From a checkpoint of a small mixture-of-experts model trained on Wikipedia: 400M tokens.
Below are experts of layer 3 (counted from 0) of a mixture-of-experts language model. Rows are named router (the router's row for the expert), up (a neuron's input weights, with its number), down (a neuron's output weights, with its number) and show model dimensions 128-191. Each number is 200 + 40 x the weight over its row's rms, rounded and kept within 0 to 999.
After each expert's rows: "gets" lists some tokens that make up at least twice as much of what it gets as of all text. This comes from a sample of Wikipedia text that the model never trained on. Tokens count by the router's weight.

# expert 10
router,137,180,161,184,248,192,238,187,195,207,247,141,227,244,215,203,253,111,224,169,182,222,237,196,110,234,197,235,85,188,188,192,249,215,160,164,204,185,217,224,165,216,183,234,229,246,205,241,293,227,217,142,161,280,182,164,167,193,165,195,235,164,188,171
up0,256,199,207,253,219,191,137,197,153,195,136,219,218,225,278,206,214,235,200,197,137,183,166,257,182,256,225,137,177,325,193,174,229,221,202,266,171,208,252,158,260,234,193,244,151,235,214,231,161,247,152,219,176,178,220,185,249,222,235,231,222,177,202,164
down0,149,236,128,146,172,191,182,179,182,201,268,204,191,166,194,142,271,175,223,201,174,202,223,140,203,209,164,241,207,217,185,215,211,164,167,228,224,208,275,198,199,180,224,191,239,146,246,198,196,164,188,199,180,258,184,281,206,214,124,184,219,208,226,194
up1,199,220,181,196,176,222,210,214,219,332,168,294,194,162,114,264,177,210,157,161,219,209,145,161,137,210,228,207,172,249,270,223,214,233,224,255,213,163,226,224,224,207,222,248,248,185,215,242,206,214,202,253,214,203,187,197,202,162,185,167,232,228,187,181
down1,245,184,181,198,233,269,191,201,157,217,238,228,229,243,243,229,157,185,219,186,175,236,179,258,136,185,169,271,319,205,225,142,209,184,214,198,127,222,139,258,184,238,159,212,186,264,236,146,246,220,178,155,159,129,181,153,125,186,166,180,248,190,178,216
gets: ",", " and", " to", "),", " or", ";"

# expert 4
router,189,200,184,139,167,216,166,189,151,215,211,152,203,205,229,290,195,137,164,154,249,160,231,177,211,240,246,187,132,180,132,177,271,171,241,176,275,132,117,184,173,166,207,236,124,230,160,218,265,291,139,176,171,288,137,223,247,175,224,190,279,157,200,210
up0,215,257,109,224,211,191,257,151,220,284,174,176,215,180,173,173,197,170,184,126,210,198,237,145,185,236,189,160,122,148,254,238,274,167,103,200,229,194,162,154,173,188,239,204,196,134,219,267,266,224,238,148,246,206,127,240,211,203,192,227,302,168,228,187
down0,187,252,192,241,198,184,176,187,231,218,229,174,207,158,229,185,148,292,195,167,165,251,237,250,207,172,203,187,182,235,285,146,192,212,159,210,241,207,197,214,180,143,162,291,276,184,166,260,235,164,289,159,108,207,189,181,191,223,170,262,132,242,202,179
up1,219,190,205,208,183,261,187,206,186,165,231,260,175,223,263,190,244,282,198,213,152,188,220,216,302,151,204,185,218,199,234,282,160,224,223,223,168,123,194,197,183,159,236,297,205,233,193,220,189,270,204,210,166,207,192,243,237,236,161,224,232,251,97,176
down1,223,163,219,158,172,187,160,168,272,239,165,221,188,271,271,224,250,256,257,162,136,214,200,250,256,212,216,186,237,201,228,167,196,207,205,208,207,191,220,172,196,132,172,232,153,224,202,197,235,241,127,197,141,187,222,203,217,128,209,226,195,242,189,144
gets: "\n", " (", "==", "===", " ==", " ="

# expert 15
router,205,203,75,172,168,117,208,165,112,206,190,194,192,225,183,144,264,143,147,152,256,174,243,151,122,213,252,206,189,112,156,200,256,218,240,193,179,165,199,265,176,204,217,184,233,223,267,240,230,243,155,152,221,211,155,225,230,180,151,203,253,189,214,168
up0,248,236,209,159,202,133,152,185,220,193,122,211,232,197,169,188,162,198,152,246,143,236,189,151,206,132,233,217,234,162,191,213,169,190,187,252,184,159,197,165,127,216,200,232,204,205,242,211,247,182,235,255,198,108,162,205,216,207,167,184,253,211,212,258
down0,236,194,148,151,279,185,231,220,118,110,246,129,247,239,211,217,161,214,223,71,209,196,205,257,274,149,197,218,246,266,190,235,262,204,152,203,231,214,225,128,245,140,201,206,185,166,193,130,220,190,175,140,217,238,254,224,119,179,254,163,191,224,199,166
up1,183,252,174,216,277,161,176,178,184,187,170,169,143,171,275,275,218,192,252,160,192,176,300,173,213,196,212,179,190,279,222,187,251,189,213,258,136,231,173,234,181,142,256,211,226,155,152,161,183,143,256,274,223,227,244,200,201,95,164,208,189,153,248,184
down1,182,209,218,218,210,169,156,228,174,256,202,195,199,250,219,214,135,225,206,214,259,169,165,158,191,174,150,252,242,252,189,136,184,227,122,254,202,271,227,197,213,212,240,161,237,240,231,135,174,216,221,231,215,190,195,190,142,130,199,161,220,173,105,211
gets: " was", " is", " were", " are", " be", " has"

# expert 5
router,179,259,152,236,221,200,247,192,227,179,264,189,223,198,186,251,173,141,180,162,199,252,244,197,174,195,202,244,94,180,171,256,227,227,236,224,202,144,203,299,162,142,192,216,224,204,220,224,169,166,189,183,180,240,221,254,225,193,184,187,168,141,243,145
up0,211,248,193,201,172,188,255,196,186,227,257,130,222,210,237,128,181,161,259,197,205,180,207,240,224,157,252,244,186,232,178,265,198,128,197,238,137,245,253,115,268,179,180,179,259,199,212,266,241,195,222,219,150,234,244,198,161,213,226,219,176,278,191,217
down0,221,178,238,196,156,248,176,222,191,167,182,248,163,226,162,160,194,181,141,175,193,261,235,224,182,188,194,215,253,152,187,252,250,227,181,150,228,262,151,239,198,239,206,205,219,194,188,121,196,227,216,250,272,206,227,160,243,162,154,135,226,241,217,153
up1,256,212,131,157,200,133,169,240,124,178,204,221,172,81,168,206,199,280,219,188,247,145,204,275,162,219,164,234,216,213,234,229,199,205,239,155,154,225,183,168,209,198,180,184,265,189,143,214,279,209,195,213,144,236,205,200,257,163,131,304,211,238,306,140
down1,244,170,187,195,202,181,265,174,205,209,140,140,217,205,177,247,159,177,252,218,226,226,202,194,217,254,189,245,220,224,197,176,261,76,198,227,211,167,252,247,264,175,263,136,143,230,167,91,133,273,189,253,185,149,194,216,224,245,140,137,164,188,203,224
gets: " |", ";", ":", ")", " /", "/"

# expert 1
router,157,187,150,216,132,170,255,154,185,201,236,191,169,221,249,215,223,182,135,190,209,179,215,242,209,192,192,236,154,143,194,254,220,223,202,209,263,138,280,236,141,207,226,129,257,266,208,250,246,279,238,160,203,181,145,185,164,182,176,285,249,154,217,217
up0,161,127,254,225,207,190,161,184,197,177,156,223,217,245,252,198,215,166,158,270,181,188,177,257,148,218,190,210,192,157,187,126,239,152,196,179,137,189,198,136,240,109,221,253,262,115,189,204,271,158,267,146,247,192,160,242,183,242,216,182,192,225,178,245
down0,151,198,223,204,151,292,233,163,213,181,200,266,198,259,223,189,137,172,213,231,222,186,202,224,171,172,218,237,153,180,181,198,220,202,224,290,201,227,265,185,137,203,158,204,238,194,136,177,222,158,221,190,179,281,192,220,216,176,185,243,190,238,197,156
up1,177,204,188,189,199,268,145,179,227,269,194,160,151,211,224,180,170,225,165,276,140,194,153,258,210,216,146,287,200,267,216,210,182,130,237,203,184,238,186,257,157,101,241,242,250,169,220,210,263,214,241,174,189,179,266,295,180,234,209,213,325,186,246,288
down1,193,269,197,194,175,199,204,181,199,228,210,230,256,222,170,182,185,229,206,194,163,209,215,246,159,93,246,224,209,169,279,169,166,211,178,174,188,150,221,224,198,148,327,231,162,202,175,195,231,207,177,202,186,168,237,169,222,235,159,267,220,299,158,229
gets: " of", " from", "\"", ":", "ing", " to"

# expert 3
router,178,196,197,157,180,205,280,219,211,297,280,206,187,190,187,227,267,143,208,176,231,166,215,280,149,227,209,246,160,157,160,223,237,179,235,208,164,184,222,286,254,226,165,225,257,233,202,243,343,260,209,164,188,201,171,239,186,225,204,252,235,187,180,186
up0,193,155,250,196,191,250,222,131,183,322,169,138,197,233,268,159,191,175,233,158,232,158,226,103,168,189,215,185,129,209,204,165,233,227,167,137,166,75,208,263,153,221,195,220,174,269,163,191,212,184,194,174,221,190,139,197,152,248,195,211,158,166,200,253
down0,226,234,184,159,196,205,139,160,252,138,180,218,164,91,205,133,231,238,214,225,209,192,231,231,236,203,235,225,221,187,230,148,184,160,206,188,238,152,200,135,169,179,175,222,224,163,169,190,158,203,143,174,140,261,153,116,221,179,234,162,252,177,286,233
up1,215,237,192,235,174,174,232,182,219,212,260,181,191,153,231,200,187,229,189,153,187,201,184,155,146,206,192,195,197,204,252,160,130,205,223,182,213,92,225,173,262,207,123,230,178,158,232,180,250,194,300,160,249,127,216,171,218,226,155,308,219,244,226,211
down1,200,205,130,150,210,168,267,255,141,161,223,231,202,219,181,181,131,254,127,198,160,211,269,190,193,254,211,192,146,242,159,204,206,249,181,227,209,271,218,239,189,223,166,235,167,187,205,172,198,192,176,167,246,145,214,189,198,200,192,221,206,186,143,203
gets: ".", " in", " by", " with", " as", " on"

# expert 13
router,190,164,175,174,193,166,222,170,174,222,264,137,181,136,248,212,235,213,192,210,173,293,244,221,190,178,186,271,215,194,196,264,186,198,198,209,184,204,190,173,234,212,185,224,245,271,172,219,183,189,182,110,171,298,252,226,256,137,234,222,215,153,208,185
up0,222,211,177,181,187,214,264,142,149,169,217,212,202,199,220,135,196,174,261,216,212,177,169,153,258,234,127,292,134,250,202,217,248,156,197,208,156,171,152,145,257,159,268,228,134,181,219,195,232,155,181,265,233,157,191,221,144,161,178,204,204,179,219,244
down0,231,123,201,180,136,245,144,242,152,197,189,164,223,198,227,193,132,172,163,210,169,201,129,188,115,257,232,169,132,169,173,277,231,132,166,257,178,194,165,237,235,216,204,192,156,181,229,241,148,226,151,202,185,106,230,195,186,207,202,243,222,193,242,121
up1,152,198,184,217,188,186,249,143,171,151,187,211,203,206,205,142,240,233,175,142,229,87,132,268,243,195,195,186,210,223,171,199,156,271,187,257,214,206,156,218,167,158,177,255,224,177,199,236,165,176,212,96,190,148,234,247,186,167,170,114,181,195,191,162
down1,263,267,239,237,194,197,151,132,239,165,230,140,221,185,194,131,206,147,158,200,268,219,263,283,128,228,193,204,197,218,237,181,254,195,242,189,205,293,158,183,209,206,169,210,255,220,169,163,167,138,204,176,241,153,239,205,195,194,225,177,157,256,247,198
gets: " 1", " 2", " 0", " 3", " 4", " 6"

# expert 7
router,158,189,178,160,176,176,173,145,114,203,232,214,159,184,224,190,284,216,133,231,145,221,244,250,153,268,221,228,151,194,114,191,196,204,250,221,158,104,207,254,196,174,220,262,179,237,224,322,238,243,120,207,209,194,194,210,212,219,140,196,188,104,176,206
up0,153,213,193,152,200,247,191,129,222,239,156,141,165,163,113,147,205,164,270,205,145,216,178,221,105,221,177,81,139,249,196,211,190,177,235,153,206,177,231,243,214,249,139,202,285,218,188,247,166,162,256,230,233,199,248,228,213,190,264,164,259,278,138,149
down0,223,103,191,223,146,231,67,223,190,178,242,235,188,255,231,212,208,206,184,138,199,95,205,208,154,192,154,237,201,234,214,132,204,235,190,245,260,219,236,248,308,171,197,174,169,218,215,187,219,170,179,142,130,261,204,178,191,153,173,180,113,125,200,251
up1,278,240,139,179,219,192,230,186,221,134,274,195,219,259,229,226,202,166,221,178,220,188,259,204,227,214,215,165,231,147,192,187,175,178,164,211,172,202,235,197,228,199,171,216,227,160,269,162,186,217,171,187,267,208,248,231,207,232,183,95,233,189,138,139
down1,178,193,200,200,294,208,175,188,147,198,196,240,174,222,252,214,203,236,145,230,196,209,206,266,176,331,173,180,221,232,206,231,257,149,147,166,226,213,185,180,170,233,204,153,154,184,194,279,216,206,191,202,208,244,157,147,140,203,179,228,139,218,176,256
gets: " the", " a", " The", " his", "'s", " an"

# expert 2
router,115,175,144,151,177,161,183,176,236,215,199,218,178,164,224,254,224,164,179,234,165,222,258,209,192,185,260,200,131,208,144,206,240,213,211,147,189,174,154,229,194,144,208,187,235,234,210,245,299,263,224,136,202,238,210,258,262,164,203,154,212,142,255,227
up0,196,223,209,204,118,145,180,100,147,293,244,173,187,120,175,185,196,230,228,224,238,172,179,247,149,224,266,210,206,157,187,186,155,156,210,174,177,251,159,180,229,182,266,218,277,227,174,207,197,222,159,297,223,241,151,232,191,195,205,155,170,206,197,239
down0,214,204,202,169,170,219,294,215,117,327,257,272,166,221,146,140,128,203,166,236,209,162,260,199,177,214,136,171,228,176,205,249,211,182,123,176,207,146,211,228,203,198,207,222,201,226,140,255,254,180,197,202,287,225,220,213,176,148,208,226,201,157,169,175
up1,88,215,174,215,192,154,278,191,145,201,192,160,241,227,218,212,179,181,223,189,170,192,215,132,186,216,193,224,185,162,213,241,220,244,250,204,308,187,185,254,197,210,171,249,209,192,200,247,115,225,181,246,218,220,232,201,146,149,231,173,180,141,214,180
down1,157,188,185,187,192,183,192,176,195,223,196,185,195,160,156,199,207,129,195,219,205,196,207,134,130,170,147,123,197,150,189,207,252,188,184,165,216,211,172,215,241,168,147,208,191,188,222,147,188,101,163,286,233,155,173,202,252,269,243,185,126,237,225,234
gets: "-", "|", "–", " ", " C", " A"